Weights of a small mixture-of-experts language model, trained from scratch on English Wikipedia: 256 experts in each of 10 layers.
Below are experts of layer 4 (counted from 0) of a mixture-of-experts language model. Rows are named router (the router's row for the expert), gate (a neuron's input weights, with its number), up (a neuron's input weights, with its number), down (a neuron's output weights, with its number) and show model dimensions 0-255. Each number is 500 + 40 x the weight over its row's rms, rounded and kept within 0 to 999. Numbers have three digits each.
After each expert's rows: "mostly gets" lists some tokens that are sent to it at least half of the time; "comes before" lists some tokens at least twice as common just after its tokens as in all text. This comes from a sample of Wikipedia text that the model never trained on. Tokens count by the router's weight.

# expert 42
router:508530506510512497485512474474540549533443465449537523522507517475544478491437497563535461507512588420469476517550506522457499428498489518486418437521418505471499531528483514553465555506472549421606512520536493502551438506509498476471504546559520486455508469494532553586473445545485486508479496502526472558546555502504482539499484370428521507542434480473513504485561498520536565501434537467498522530521495543523483542446533478459496424510453555571525498463528525507485521527483412499504552540559521514476537481536496500462525487475569370442562491547516519512463488467527541532448493498477427509504528506563530477457517499550497482485507514524498502501567541464559456505433462461486510474468464538487563491528524552504402501512511559611490542502498660545473483531502487
gate0:530523470490537445449497480510548427479550509611485470467560489474519469523429518473532521491400530529456467510567486556469486483549537537508532466500482472524554495497503532558550552405506431609473428506512505398468574505532483525472556560581530457536555507460489526479451508494470412503482523379483512464481484536539476513528503449443537462562420476529499478527519453462516488502527562524507514498468492525546511549445556541490528537501534467499548512522502496525541500488499477546550453592468512496454485486522504427554499451469530474531433466534386507517485580589505535516559538468444525569499550448492490551548474500537430486536494530450472496491486478520442490435481545497492485466522514433496480492517463478470506555483477488516532511533426507482442516576483508
up0:444462463419451485496481453564513533435543556509474448479464508509463498516478416579519493486506449476493517439460432519529448453464446485517492499524557475470522447378569492530528497524544491470509507460522500500441601439581515462537469471527499499479522456444465506452543518533510510456414454541523530479469474509508473565520435532450466512472549502538524462492443544524456515528528501539417549470536532569482503546480451453516470444526502507427567502534482527518481557492472551511529503574544411552538531483508492514526587475551511523502546505514510504531560483446515481483451543456489458560434444468419498424490510466519524508511463494471534466501460532467462566644510467526455532502531518467522405461443549464466497451459471510461529489486469473476483531536516469
down0:607463470508511529551494552440481545553426504482469479505488496520486549500450534488461452528459579566442409473501531514530451491459493491505577418449554504525506473538464510491466522516510484581528491460485499460518456475538553526479483458519451492501417526473557460451472468462496564499533515441490502470497487463454472385336572478522509491527521461529421469518539440524553511531536496403467489520514445515517508510471541543552536551483539502552498496451475445500513507513515459448558506473518517410490577408487427532589466459508449522443482458465482481579500529485479493493510524545527473490459496505518463466541494501507486545461549589512518495496521488527496521511454525543520437461491510514500449469512530513629515508516497527512513467430451554482460484506492535
mostly gets: "3", "2", "1", "ə", "4", " voice"
comes before: " |", ".", "–", ",", ";", " |\n"

# expert 175
router:495550485517516517490574473437572559472476459424530512533515497424502506455448507543555498484533561434469465533534491537443498442569518548473498461562418492509508545441480507521503513521503557431545483504459481468583430475467506531475502520521485500492571431511531565537483487543521441474480501494540470570545529523575497570495466405443486457549439436438492467481525496533516450471414467462462547432500493523466511516475532466456499426549491538582531487449525525523430522533490474555503537533534554520455534486531514519437486501502567403447552451557536519534438467451523514554429491464463438477507510527471510488497535511521531531505430477514501486477521531422542405481440468488472559453515445530510537472510520506482464555499495509603453528490472586519493502483499509
gate0:545526438462506464441501496468541574575550533548460501568489549443524566561529509450482512519513488507523434504488517574523518567513520500556543478537460470519519508499506499496532474490551569497510359449482530514533483526528588474450486477515553557615507487494480546456563512466536471493464590550483419513530479559526525453415459471495545435481460452467509532488570541459482509487478445523557472494486528483519483507557460549547483510501509561560467485534447580546502516522497528471551496516500538522523503548467468490508456466491504514519455488449437458551504444506516557460476434500492533430464489455459521579551489490499552525468498500453429544438623469494469516465527454457488528479517569523515491495566522514508492519474447514452544580426531518480467504566470539
up0:595513477521498543524513447559418486485504525538497532546457492582499545581444455490459479475542491506556515541421548561490529481526550495535459534521518482462470523455419473447478534542417460438545559531538475478475439579444419567499450530550438489473519534406505466505434517481539563483560507500481492532479528500487528527463469471531532500412573533408439467472412504441527515512539533528472474492450583507530525499403548427557560475533482532482532466482488531490507516506523494536501538502524493551552510492540459571566531498419483498504513489502468502559494541479482498549483539486486476507532451435539434490533454430518517581507460543568557508546438484503447499529520491498551511497470561488475503541535418567508486523520524495524492502478524471497458556494519465
down0:580475502505429490512573489488513476536480458428466530486466540510481558453455442514451530469472429455487535427551517528426517459544528499504461444563477604552445434476555499566479532517508554530488510473559495522552520522514496521451505508549411436509541485512517501480553492467439490533526485458507466506497490494448554442433549534540466501574474513496472440551405477500565517462492385504427418565510501534538439516599550525526523456493487508531503496482522524509502539491529524544449484439470432511461537449593510495506535573477534474522435455470535566506440523464529511479488479497476476534535518449422462507471470545426457520489494514464495507486487423519503484502556495465571496541461516484505464563503516502508468502454433491460518551580529473530433456510548484
mostly gets: "5", "1", "4", "2", "6", "3"
comes before: " |", "–", ".", ",", "th", " |\n"

# expert 197
router:570510490503527443551449470486518469531540523547566500511436491532561453440468500510518545535537552445433473537559498499513436486514470459548525578568471586501557534502490537499491489548469523481534486549513516472462461498509546500512463502429526473562452483453489592540466517563511487478521521471520573460476484584579502429513519466474443469508472460492519501467489534487483468495484527461473542392500549477532516526492603449487583564548495467519533463498478530438451438516507402513471524512553618474431490486495520487533490453490500491431532504480518503503488505460565513519423529529440494499476501500531508523504455445437583495453519478466460537511527489399536458495427511514482486545467501557510568478449532574482508489553485542532430412436513478494502454550528473
gate0:482514503535456453467479486493495644527443522472534554527478530412575445489575450467431514473508485464481444513467512505480474533462527492514497499546553505478462472471522554511525491487504487491480441552560465520491471467557578506484462530528474524514452564553537534472481504512506542448494525497505499547516459433595516465431600484484517582491595508532557496536490570496450464437542489543423521498503471542418468549580432511494467483522506476469561528516521497489474472546485481523471525486416517548513498575471473481478534494471489522548528501490499509538492528558489496514486452473516524420539393502513454404589438529505496461478484519543400504560457494529535490503490442520535480417546555476473466443510488531470446510498522445500512448500476554490583493443540496
up0:604496519479510474447536510473481522459480489514530550519506580416522418433499447485493470586576581510445540522461548500528438538494508507557458554528542524483513473515520509379547462501439463539479477484528435497495554473528543489515513535451476524498530502478441495471423439504407547433559465461510530453566539480490550384459504525478437598510497537466476475496444530457479457487478432506477506535507491561516507503524468519530460482525538569488467491500466453468532517503532525562498519487474517558530507548468452580486579498444477553478565486438521518557465453524383458508537502552504484515497453459491488414537468492462543486468481515524556509522518479526515530490441495438499530455544499433517451519505523499520573497455473521490490485527504451445565556510502547
down0:518542523496454540530512475481503514496441508522508467468557449471469466543485497491534498422461470487521438555500549527494489512552519451520367494545482528458550574500522535465489502396578581456558471479429448510531475507435568516485542547493510512502475510513509508489494545489460448474479482569464441498549524505543447575511430537538533519516496511557506518512553486491515585449529530572549417484536512509470474464457472563544480470486485595549501544574549461523531562452566518472580470487456478482540466521477491437539516477464571530437490470528436595532535486566557530502501475532498484479497496502481592527502524446513466537447461493492463488487540482476474497425491470435468557480579496503466504493497454555479472579521509459407515498455506514539463508587501488
mostly gets: "===", "==", " would", " began", " can", "===="
comes before: " the", " to", " in", " be", " a", "See"

# expert 117
router:566524427485512459460455481479537523504472507463525529483478475396527492477528505520550506517520597489458509468497480552540491485460571559506594482506505492432520530479487450452529422490502533482532577504462497440530470446499569530547472459510580510543538510506458565493525483462559499522534530491526540562501491555517558480500508457530554475447443496483559459487541515491567528493415461467440498486517480460466478518503539458441504546518444551600581512484476478511493519485504446489491530518525549507465477557497491529467492466538481510423530494479537457464496399454565518493423479472453556460546492482497551530491550422429467531527514519518495643515581474407558519445426489513471503455494488467527443510502525442508563553567459528468432504468483460512549495500499522
gate0:429504513445531559526459498514454449513567568520503452487499447559450497506503522525501515431548508545511503537524463494484519523498556445500479583445456507494541458548516541536470583485463461546546645535570514557391529549507467513521463469487472485496450521495482480509504515532459506495488505559496509510499536478558456504591459553552452502480445519554499543498496450417481419530541595516507468443467487471520549456540459458507594568515493552505503530482472512441535454495496508455501430458496512435528503470452536508429485497437504457527496443489515560390567550472473531469555535506486490498439476460456472485427463460482447539448489489496484460488456480538476491509539573489536487564540552476499568501524414524492504486442475488499412472511540520522454492520475468
up0:530498558480404490479557443449489589488417530437518495553555492500498490505462489453480529522419547500531511523608528487551471420548457463504530443508501451579488466503447525510456461507516578478421452435504485427547570377504475519455464524505563508495553506483535526494470484476512461509497566486507515484535506511484534472435486426491505511525477512496498509485493500506490552499502528449497503509506514521531423572478412488523446471441549461459554497502555513542471557579467525591464490522538542598449539523541501555579560489509533480452481500508442456562486486537519535474514596450466501499547539512484542549567459519483567476508518519498535521470604498542516485544448491483437467475515524498571490492468530509483485480502508460503485458444467518456507547453449545
down0:521549407513518539533442440531450507479492511539483518517504425454502436578470511446497515525486562531460441576501509487485451500564519477542575499465534428583542425570497444514456541487521510462540492534517566513534444510514510538584505510543549474517449519500444573585529514565459491442482557512495467525484508525471462575483511476573523453513513459532451492517513482512446516490492503521524502498425447407431535536475470560560582546491495533422519429598498484518559552563477426489452492445484505480528514501436520515525511528530489525470537494519463590494517534515442444495510539428496532495484503487462499478522460455500455483500492460453541481460430529531493534489464499504486455509581504442585507466546507548402552498505540527555483470445510526486521549499465466
mostly gets: " (", "/", "(", "—", " [", " counter"
comes before: "20", "19", "18", "born", "10", "17"

# expert 169
router:547534467481501530486547471497502497474451500480496500538462477484529500497442487555468537522526520519468482547522464526456518441508498503485546430480480515616518552405489520545576533511471509413550497434483538451564433503401510558533484421517528535424479494452505623588531492435487455532437459488501484520461420503528469456465531503470533425491455439454485467521477563562443525458426479474421492470553509530533562533482473501516530514558524548523587500478462499523420489490476509482481501538495541504466494498505530512498539525549465481427513534547475444509437411389519524495460434468482541517532453550481491508473514456505530539473516513468493537483546523461533499515484488468513431567490462519522564439555524499498443555484487524574411510473471468467467457466495514
gate0:552569490534526485487506458516549469449490429536449470478506511425463510434490513494474504478466505438452532471522445555477539439491514526503495447495453492488451487412464469509474515528497496494533502448481504494613422465460489538506541456514543502501494458478462489483488527531524499518467478507537452502531462584595495511549597484404452499546422472435531460438484474498503485560487496486408557495529467482502427538487509471496547489598540532517448482508370376531513580480475522485453534522465467491485498495474508422443488493537490506430584529497536449498515474521507507565401429505478528510499511459542508525484487577525529498509498503529484522511523530505567509525469486514519546535470493511564491491489430419479481514538520453564566521506396523505531509481437549
up0:481541504556501557546499424481534496522508530524503503505542506504498472547493502480479574536424483500490427442447506514479420490557482534572466504524476552515487541578549470460489457528503496568461453489501497521486442545488506518443554542476505559533521442572525502551516550538541475482534529503465560542510585542548472506549447532472540518476502536511452559537482528436475468494472476479517492469441605555472444509535524452472576524444446515482493465422477561521530499541525431506544427498533515462453552432617533562533456486512514497545475474496511537482450565456498484544537545508463469462442535488413587559469482436471452491540475485459510500497452522480534475458499450471550527463548448497455462556482549595499518555474486515417504470478529548550523555515526557
down0:456473509536466566493554483486455539530494504545379506498524489489514537485522527564468501469505481468497560489545400527508521495535472467453504541511428501513490494415558488500428497395522604467531539483470446477614449532426550465487467478517558421490450484478455542482506524510525487451511485512495484536459479511463457517456550519520558523454513486454523470453471558451545508506496490502372568473537524451513526546443472506438477496545500544484537509546485461547464562430545568494486449553533556458502483540456490427507504485434482520444518504483497434528518463483486478485495487558505456496464568507537452524538519465511510608469506546536438473472535507497548510552473482492450489554470458534577468526486498457468538510472498518505458527439423558495546404455504464
mostly gets: ",", "),", "\",", ",\"", " ,", ".,"
comes before: " and", " ", " which", " but", " the", " he"

# expert 235
router:504548504427486443462445522487524510535487519544440506488463486492516421490586493584525397504449460484524536528546496450567489437494520517487581587480489469460506403577589507496477510474500489494547507509523544503494498555514604455534501497534513448496482527492510501530460410569437485499469504470579562460497487534471525473498524461501500498495447521498534494430527506514543565479497475500487522551525505596528493514438508509502497558482510476530506509597496499477514483517462495454555502531586467390541516470504434429526470551524442552443523550512508459514488498459510478530452507550518487510472506450550499499501576543434481453447590521486456460526549487467566498531526454573518544563501484462544531518464565526562442514515574547512475518453459507500496472592536515
gate0:556488498484455491515481464470551474489533515499487481620442522529470500511523442479454494439527514489440471528485425504481485475501492526513524483487488434596531477528507492538461488504537602472499508468522550481510474474455491497464488550510452463519526484434544555525504546596557499503511462536505433455542498483424469527509534512544451484508526457481452525544517523460481464487516498537377596399574443458481511514471552480548549483483564486507536543462477458442470469531557570555539483545517534533417507489479512514447535459449456537486519537570443491581486483475487500536570516485463554499500473546443448503594473513478476536446441550541519554488532436512497535487501413494430523529511508607490537504465566490483485495538467458542436478472471426497519427483479468
up0:490381548529444505546519474499475426460403468548456459544480465552451434524530513480485533517485494527519517520500454492457529488483452523575551495526550480478468503509434506531450512426486472478380496522577503525444570475569510497516485519558482451461497571506475545542455475547449530503574534473486514510440535523425489530508493438496444471473576425419509461519456453488509507505459496487569514515477452468481440494536557472515481536509464551479477493532500463513536502511528576538502514475449508501424580453537466489481530522560477406550462515495498478513527482552451542500553569429464472549497530473449431553541545516584460463498494499468544475509468466529492486567432473465513573442510498500583542542488477458500562461544498448471444492516456486461552486524507462
down0:527493543500559517495434473409449525485486546509521544495560476540511506516530459558404526540441547520558502505492464469500485579429424489470635466495600417532536459549470534563512529467456498497544571556503448477523523515423521570522569555538480493556518506564499595506516538502533574528580521515494551534469503568472487475550500521520465435527494528487543474464597506544457500538527546537496541456450489516476482477467489516502557485454512482470496467491476521520546470513540546459446536453427453420507507496513498538531488490467476507524459491543484516482462497511467494500499465497493434474453486448469555472450471433479444450495425477531476484520481474515528434464533518519527420519395539465518506468499506438554525454550419472493556494522484533470544544537506528
mostly gets: " B", " Ann", " Later", " later", " finally", " re"
comes before: " |", ".", ";", "–", "%", "th"

# expert 44
router:552531477527529447426420477489476434475478536497466480552441450540530487543525476555482496517487513496419515585457532558584505492554530472543544477509485519470543565512521529459575478482479565464539518490477536519536474465523499536435509499531558504540507392510495570531475495512514485462464567507531568459484513598557460504461473446518546415513408490487518475452548487524520516484483450476507515528478531496437464509538469505459520493503529542532505449539440518408514470512476504524530556580540556481495528492479478476516514484518433552419559486528534424545451448476530623490432466523478467522478525426462491524519508468405490493474539466532506550515535559466509487434440449523504499541514434547535549452459493482546514496522501516442496501472434559588479454535459507
gate0:503456479589450432506499553404488573513556552388553512502443563517491434511476467422462491496448471516510519552466471510517515517508528497546510534567477527520510508524513563445575451478439506560465449535508503508506484568430496555451513430504459499459529406496504524496492562531495501524618490472500485534464423428532446512528497476488465361547535526496573477490489535499527526458508542485494499471461454522494492509473532581469516446519485512469528480540488445491472607516482528537460572589451547515506525512564515522517519546568523524508471470495527463545479511490488581470416463482479488554420509496576425476518457467489480527488463455504549516479539519503550470527521514543513532471468451494486504535498495507494531468495541524466488438491454509521544476583437528
up0:538484473526472417494491527462458569494532555407484539510414518537488466542492482458440468518429503439538495528502518499516520513491497497554523508548524538484506532551515536416527438500528467543528481476480519521541534555499525545456522460498475491497533398496502542521483504523555504572595457536494510489438469412514488454512462480459480421542481495543559495508428572480562572460533477502499489466491452524509482483465519599494523469481465522493521409512499458494500522505465587548513564610446498534554468506539517481535541543562520503442467452459500497550462417477500596501417445413522483541423608487557453546520488487483465527460504460511523519450494509470513526526527498509524512446468468532480484529498476545496546453519527504435545456526488493496573491601462528
down0:528521455488498527536496469476526521510559464477406445470404532491541451520539458497427494490565505464536513552446526507586478496508486483554430579464504462456533487429468502521541504485504517520463538525531505526539516567491453542595449501500465464546522531533390498555424471498517540429499481576477548459566535421483468463421560505493484522452538529524526549539492530538494513492548494525442506462517478457446511466468526502457434507519532496523445517520539469577469487387527454506565531489502503543484465491504493451521508492549515581501429501452604570414542486565520451483528516544584488526472465437519484483544493527513520511524493490448507463498523494508440503508520508549454576498549560500505509467515498469613502466508520496533508501513428455466460539515485417
mostly gets: "\n", ")\n", ".\n", "===\n\n", " ===\n\n", ";\n"
comes before: "-", "|", "The", "===", "   ", "|---|---|---|---|---|\n"

# expert 55
router:514488500497507472502436435492500491523518512524427566521418478499526404485534493526542565511448501507475490523517522511505517395528474511515555527524504537507487572535531513518573503458511503424501482534475474480478489566502610533586524479535499429454514523510509535535485507532492488462494483502502531511513548554523549495469544535454494495497417517522463447510485541484492543513502400478489527440507607582517579484485484488506523541501503525540533450497421521443477482508493455478562514486553482436457478487504465435468448540515453491424482529524502515498431509464514497559525497522445505492484579532564500498460580535475558462439582482493455551555556446473561520521483516525450565501532424473533552521541537559554463516556509520496378495428436578499470443500535567
gate0:453493595535516465573484489447479509434470536559483484511474512559498538464510496459529488474488528499502533458507466517489527516437472513518451444581498483498524426518555474511491451541524500437525450543502576464490489443489562495523501506549598459529538509496434533497456530455535537480520548467394518481471422505467546482490485478519538437556523558501504503417490552452434453520561519477473449475505522495392456540468524451491507501517491455524488471413538511543488528494392516569472515524578557500537493498504539489427426484488476493533507580514561538492503481544431476436477459563502465465491552435532559576444448467571485490523507532530561481459634524516515490494454509507452482481510540478517563461499522503510436478503510491453563517495543491443496524523428528
up0:528437480514582526572483580519517556469441501510497420480529496452485475504520494536425503480495513472484528484517488451449419475499522541524489510469484431471509438459498484546483538585531511517436434415520471494484495549490445514511514450599516462550552556455474425481529420531495475527468473515552503478457420484496488439512512459518549617493467500473561442506525554479471482507474525537518520508569523534555534499501489573534562482523480531504490468546434509452464461541525522447499511474516456495468444452459445441455499515487541556466501462479522559537507586480513490572492555421462521537461502517532467533570499459424442523519494512459502487436494534482515474476591486528492505500532519406488537503450504499475545473540552464575531538512492507644517479479549527
down0:413552555494548438521505430553511491456469481534530582466464447541527518462515540491520436482425453520439503498458471475482435459512516534478402536584516543501504467509527481500516512570446488490543500508533434464447510557422572478543471498520512547439596463457461487530507516497536543459540479482472496563562474570511505546510447565490464516526461558521437524538495476580523560494465449480486570560522491576483548523511542523518531472433534503537524522510456476511494559515520506473502497493546498461600496555472536501416482515567520499485462437538397487574547533479470558536526488581474490520489526484520462471444475563500466441470454456519481494498467459519481455506427565535546502481480496501508462434508491522487511473594429502501462495506494524454526555564449478
mostly gets: " Party", " party", " song", "(s", " band", " came"
comes before: ":", "-", " /", "\n", ")", ")\n"

# expert 182
router:569495533537460500482459494417562527534490467561489489568455514461534492462530476523508516514551511469382492528460473522457505406531506520489581528557455549531479476475522532500445501483556554396571449490525555492516468533475536556544500483518520501537501581521456534499458523557531467557498462460565522492539471588508504537471505461532532482568505467535522457436493520509486455486451513495483469501485521532491527552450502446554520525486457509547573490536497500468422471527507490532487476514489567468483506532451494447520471457502447523378540524539480488449428511517541516493421521541488568494504522468468515494552584502478605505462504519525508590484547467495496511424366472517516541464495503534531491481498577576472427423475501549523491470468506515465557483555467524
gate0:522568556542554512495473479423478492410495477486523541532468468444591459514554625487572538530449507486471482512480423495468444512489477585475365498475453527474468518521469494550483580507486540487449484544499466500458541475503522461503546551559477513487467506474511471491471485529556446546487518447451502526533485494492464497575429496451569495494451499547530488465533494488497549542501490439577475465457493479524535498496503538501553426442473498485413561497534517452450585477510528480496478506527524430473460450430524531478483530556501480407484510512438479513483444545469508419506493446496533561510538543506543452508580546512518508514477485470571493509520533502479486511439551461485489561576519438466556494492511494485450518527399527515478474461540512430465486551512411
up0:549513599552519462450468463482456459456507463529494545508468489498490498452527521457556473543542447416424499546536501501486482538485468537470514529555484413447491499509515543490496538500543531558455392493537394481469540492475553539477572542527404440486512584423501498487492497546534497505516471486556467506611551544529463445533525497470511590551474515484521484476517513514468470467498500487449495521454535468492548502584490455535555424475486532498397505523464529489437533517522472525521498436508477456531517510504507534452553459550543576513491539518499447477501470604477443470513518481493533521465545516479491479559502501541538478514495586497532473528494493506464475523476461444487535513516571461454447471518454615514444463491464479496542444537564503514407541529563487
down0:601612518523479529560510529589507497565489489440470469509469466492491465552513540524483447549496473487503494517526530445487467567527468515515543508520627518549454520536481486475494476481531471573434454532580581486548551513502519558506495517465488441509500518503469439527518519499505531482512452523526528540544518519556491469467497478481552487560464470495555465486450518452516471475437529439486512438492544520465545434483473471486546471495435510496545470567493580528505479514529511478497552422537514483514475470481468501501560460570523585540577529427491609470545506517574498479489484477431584451446494471484432482505524553485548536544537561532471459533490486515505512469509469564553482574513510541448469485591482530459456507572509487448558456415556500530549542494469497
mostly gets: " won", " lost", " defeated", " performed", " Won", " win"
comes before: " the", " to", " in", " by", " a", " not"

# expert 82
router:545531486455534472460524449435480487483395514488508452505496455511524512504464466494475536481505524525474480582512475549511479409552541498500532461448454507569516556416479517554538512487502510431571486454482536425534463448449550532514453466531533522459503486485500606554548532453489391539456526428488473521451451521510483494461482452461538441520436376470476433512469567540462499440400507479453524494519557505510518524464512530497537503519548545530627504474463517533463455503507527485441501514439546478458523517475489525473499451530478465434492513562458442516417452445525542532467445467493541544532464527506464535489467458481518517498551549472509542446538554459548493481491470496509452530463480505542553475537566463512472544496468520560387507474467477492468495479494529
gate0:512462529532471433485547472527514624483499533456478571515481460482550513449492566464492479512467514481474580459461453491459515569439502481489515505496482468475473582427496593538547481573481553459540545518494506489456451542464480556535514520482519506501525577445452561534458523491517552436428495515507563482532399451445512503513533571534499533553468506469495527449490513516470434529459444515486484526493552502529550431468507472476464492537554528521484463514508490473421539551551528468428523421458463528464526524505516444450504419505486482516503484524469525540530519479486491435520548499446514500556463563477475396508502614490494484488486497523416511558532512459467448528466441516527492490513521478465469525518423404519529477547481494514578504585453492591478546538484514
up0:464577564482503491460555507526518494439477526504565483516491562472563457500499530441524500466476530494536438456440489517504582535416539562539463465492457463496453513478496557494534466512516559478562455492513520509475505470514523484503525544507521516554506575492405541515552514485448409475430519524528502483504466523403511505471534523484481494650414496527531549517541478518571516540508573517517473485536476525504494454528490485526461503412466530567536573502514556497462496489510427493451515518527513455507526542487535575498462530510469516472431532477453551489492444508497520606412564499474479432522551561531534463448411563546584468519516552529487475559513519586511505507460460553471566511559570491460480502523535543501492515549487488540480532512462483541501509559476516
down0:476525479542584483497522528493519509441495471558534540537509520507500538425555509564506498529486508500517449486496443585522451497396449513480481515589546493421530386536471462513485519533460546495490516518482604507503423509559519497514544542529568526523444545539512501499450411574509467474570525492431459551526560431519480558531471509421538461535455474489461502530516522535471486598515543482495492489536458468465547454507525498520550414476422490566521502527567522513553454471497484455510459501545497464499572459451439431504503473526424479495497536573561514430477499533465524537530510505478531504511452498493495482521450537446496470540498481517465514516503545533560410534509444569509446504527512480535444445435462499437458405499464536520538477477494517446513466505521511
mostly gets: ",", "),", "\",", ",\"", ")},", "%),"
comes before: " and", " ", " which", " but", " the", " he"

# expert 83
router:566524504450532525494490482461524433485440545477489468550551441516524454463457422520483562515500486496478493497491478532487487374539530481474556497467445496522508507377475529601554517507536525486556487512490579371515516457421516574509479471541525510461498487435481526574504510523504427520423468487492486517484469533542459467507489487419517485540433426459485486492441540506480520501447533412483537504527535489573530538448515537494491467488500485553577532500441514524410467504523503493428531554479564508462498538495499504482512482537468468426502492466510472513420465455509577520446474477472530551560489503536494549451425549465500484537525485462523468546521520439550512434489512500525438519482514491500538448520539467500460540440509504577427491465432500447478463468498582
gate0:505514563482473470533487491536517475476551484530454486506483514520513504542541498523498471474481453586567548489456590465499513527432478455519511485482471512494456465511494540510489474480473499511555538486489469476447504494516443385524533584415453466525506518495446508462452482512490558401559554516531475462464494473463560503482503498544475545555508533481475548434482499516560490456424538510508450541473448522488469484501481501516440549366508493505451543511443485519565428508442497497522598471512479523535583478467450486458548618461557399472467489472477568502553478469509485577456497562503487497418524470565460544499484549447503442453485511600461500585501552554552534541504526544523548498512492529473528526473431477496499485467536528421543543542497496536515514502469505
up0:495483542482495565424467510441495426464472540490498520437469517512479538472560521522507456484514507513565511500434548453478509512394449491562496451505483508526449488523440529564470489495435438439513466506497497508449569427494451438511501523449465463471465500469455426485437528515468511433457427446512446465501505563495475517529529485453476528531480489437461482568464435510522498516559594436497458550506431480505382521487488513507542546542476523426441487526486482538516496438498491466479461529443511450540530472456512483572468534503529441475408576433522518439482589603541528456479502519530529488542461476529505474515506493523540469532532483521501525542484432494420545489557568589512492478463535520412529481501488523522456495447549497478485504449509472484518466490546438
down0:416534549468528518433477550500526456479490540446545528483549474509536521515416538454531485509555489491473580472565485439492513554537467517525537462557585496513487515472445551510467507544506507570475435483521541474482520538480503525526419398513482480490512466480453499479524566431503491508484438503444470467531505519558489528503506485450478452520585477462448525537512582546492418513531455455485522449459548445478497507534550523497491465565522562467554463476534536514409483462462472541495501507521574530404450526540566490461494442507468517573470500473491545492533556557518556493533517413558501477528437550453487478459504460528507535530497514490602525521474527494467464484478543449559510459477504493468508496440555453566488486513434556529526506501591530554426509477593457
mostly gets: "\",", ".,", "',", ",\"", ")},", " ,"
comes before: " and", " ", " which", " but", "00", " who"

# expert 29
router:545561481470458474487469492456492491494501491538455493496437496468559454461538530556511578492482526426500548555547496520570544447521512532481557551541468529481528423533543534519513502495421480477527455512491531470484468543471557497536493511472603421528495528555512601568506463478511541515538495476610517485531467567474513563513536458517512526508460443509535426504501537530536537532511504452503484509493484534499488531443507506469498480473503449502531476567454493387486493554503510472551508564594476432456488488506518438548518477462423516401519496461493448526376511478501543453439525465446478476495521469535473486522547501487513433449579487451455527522555495433551442535404480544498476485456456479498477511443513520511474468566524517506462450434478467481532458597510493
gate0:457523554522488578490505474503479631548451517504486493556524499512464510468435530524499453474527463520427450481463460482449489464458591441511439519540483534493518552474524424482455546596529441494506532414490436479482467470466537472490553555535431552428540491489470414454468510524490524507516507531510545558506550482482445539478482501517518548505468478492479479504527483514510520469509480515469486525503569486513541497382452521444489595524470564508600487435543486404464419508456526482531534492499536500523561487488427552414554570585463508515474496465469475540495501438540576506505471523518504525476504549499514467443512500439556484482481459527515518472481458459510491536517546450484494545501380468535521461521509556482433548528485476542525524547461490512457524451451507
up0:575463528501525535486506491500576528532454509506538542532475491532503542502484491448488494448424462531505473483443580503466510504473528490558487521583485525567507453507572478532523482524480453502464458455467526499474559474440511495541501420546495520493479496534483465523496512478440533532447561450494448403550445482535477473451534548482540500461490463477456508466579441557488403515478527505496405526532503528481501460442432464493499516448527544456505489482409478469540413505488491453470508359462497527503499484556559488499426533472475576504421457548480575417501535406522538517484507563524506511534511448501503594543590492477513525529475477518472487444456482539489507501566483442541480513494457545452553499466557467495547547504518492418499520458488529514411498543506481
down0:570497509466529492506507529518414517556503609490492482503492538542446496523535494470496488449465471570456493492475486490448434460431532542515533497490497482523495505477466495447565517476564524593500483440559424419496497550491434537437446443566491555494530479507487475448553538474526622552454504468554476566464494493529559457502470498474483457524438455521532452524480485453552546468500533541484494512456537518485466513536506523566486542461552468555501518450524547502539462499519454510458427448490477492542535484522528514491491471509453534525543406521495525491427486402540519553484472530530449472432520459489496522425538428480493537505520502478468558484461426556501533496449516419494505499539527535548467553527605513494477488529474503474535512422492562449430512414420524
mostly gets: " on", " at", " On", "On", "==", " across"
comes before: " the", " a", "See", " his", " be", "History"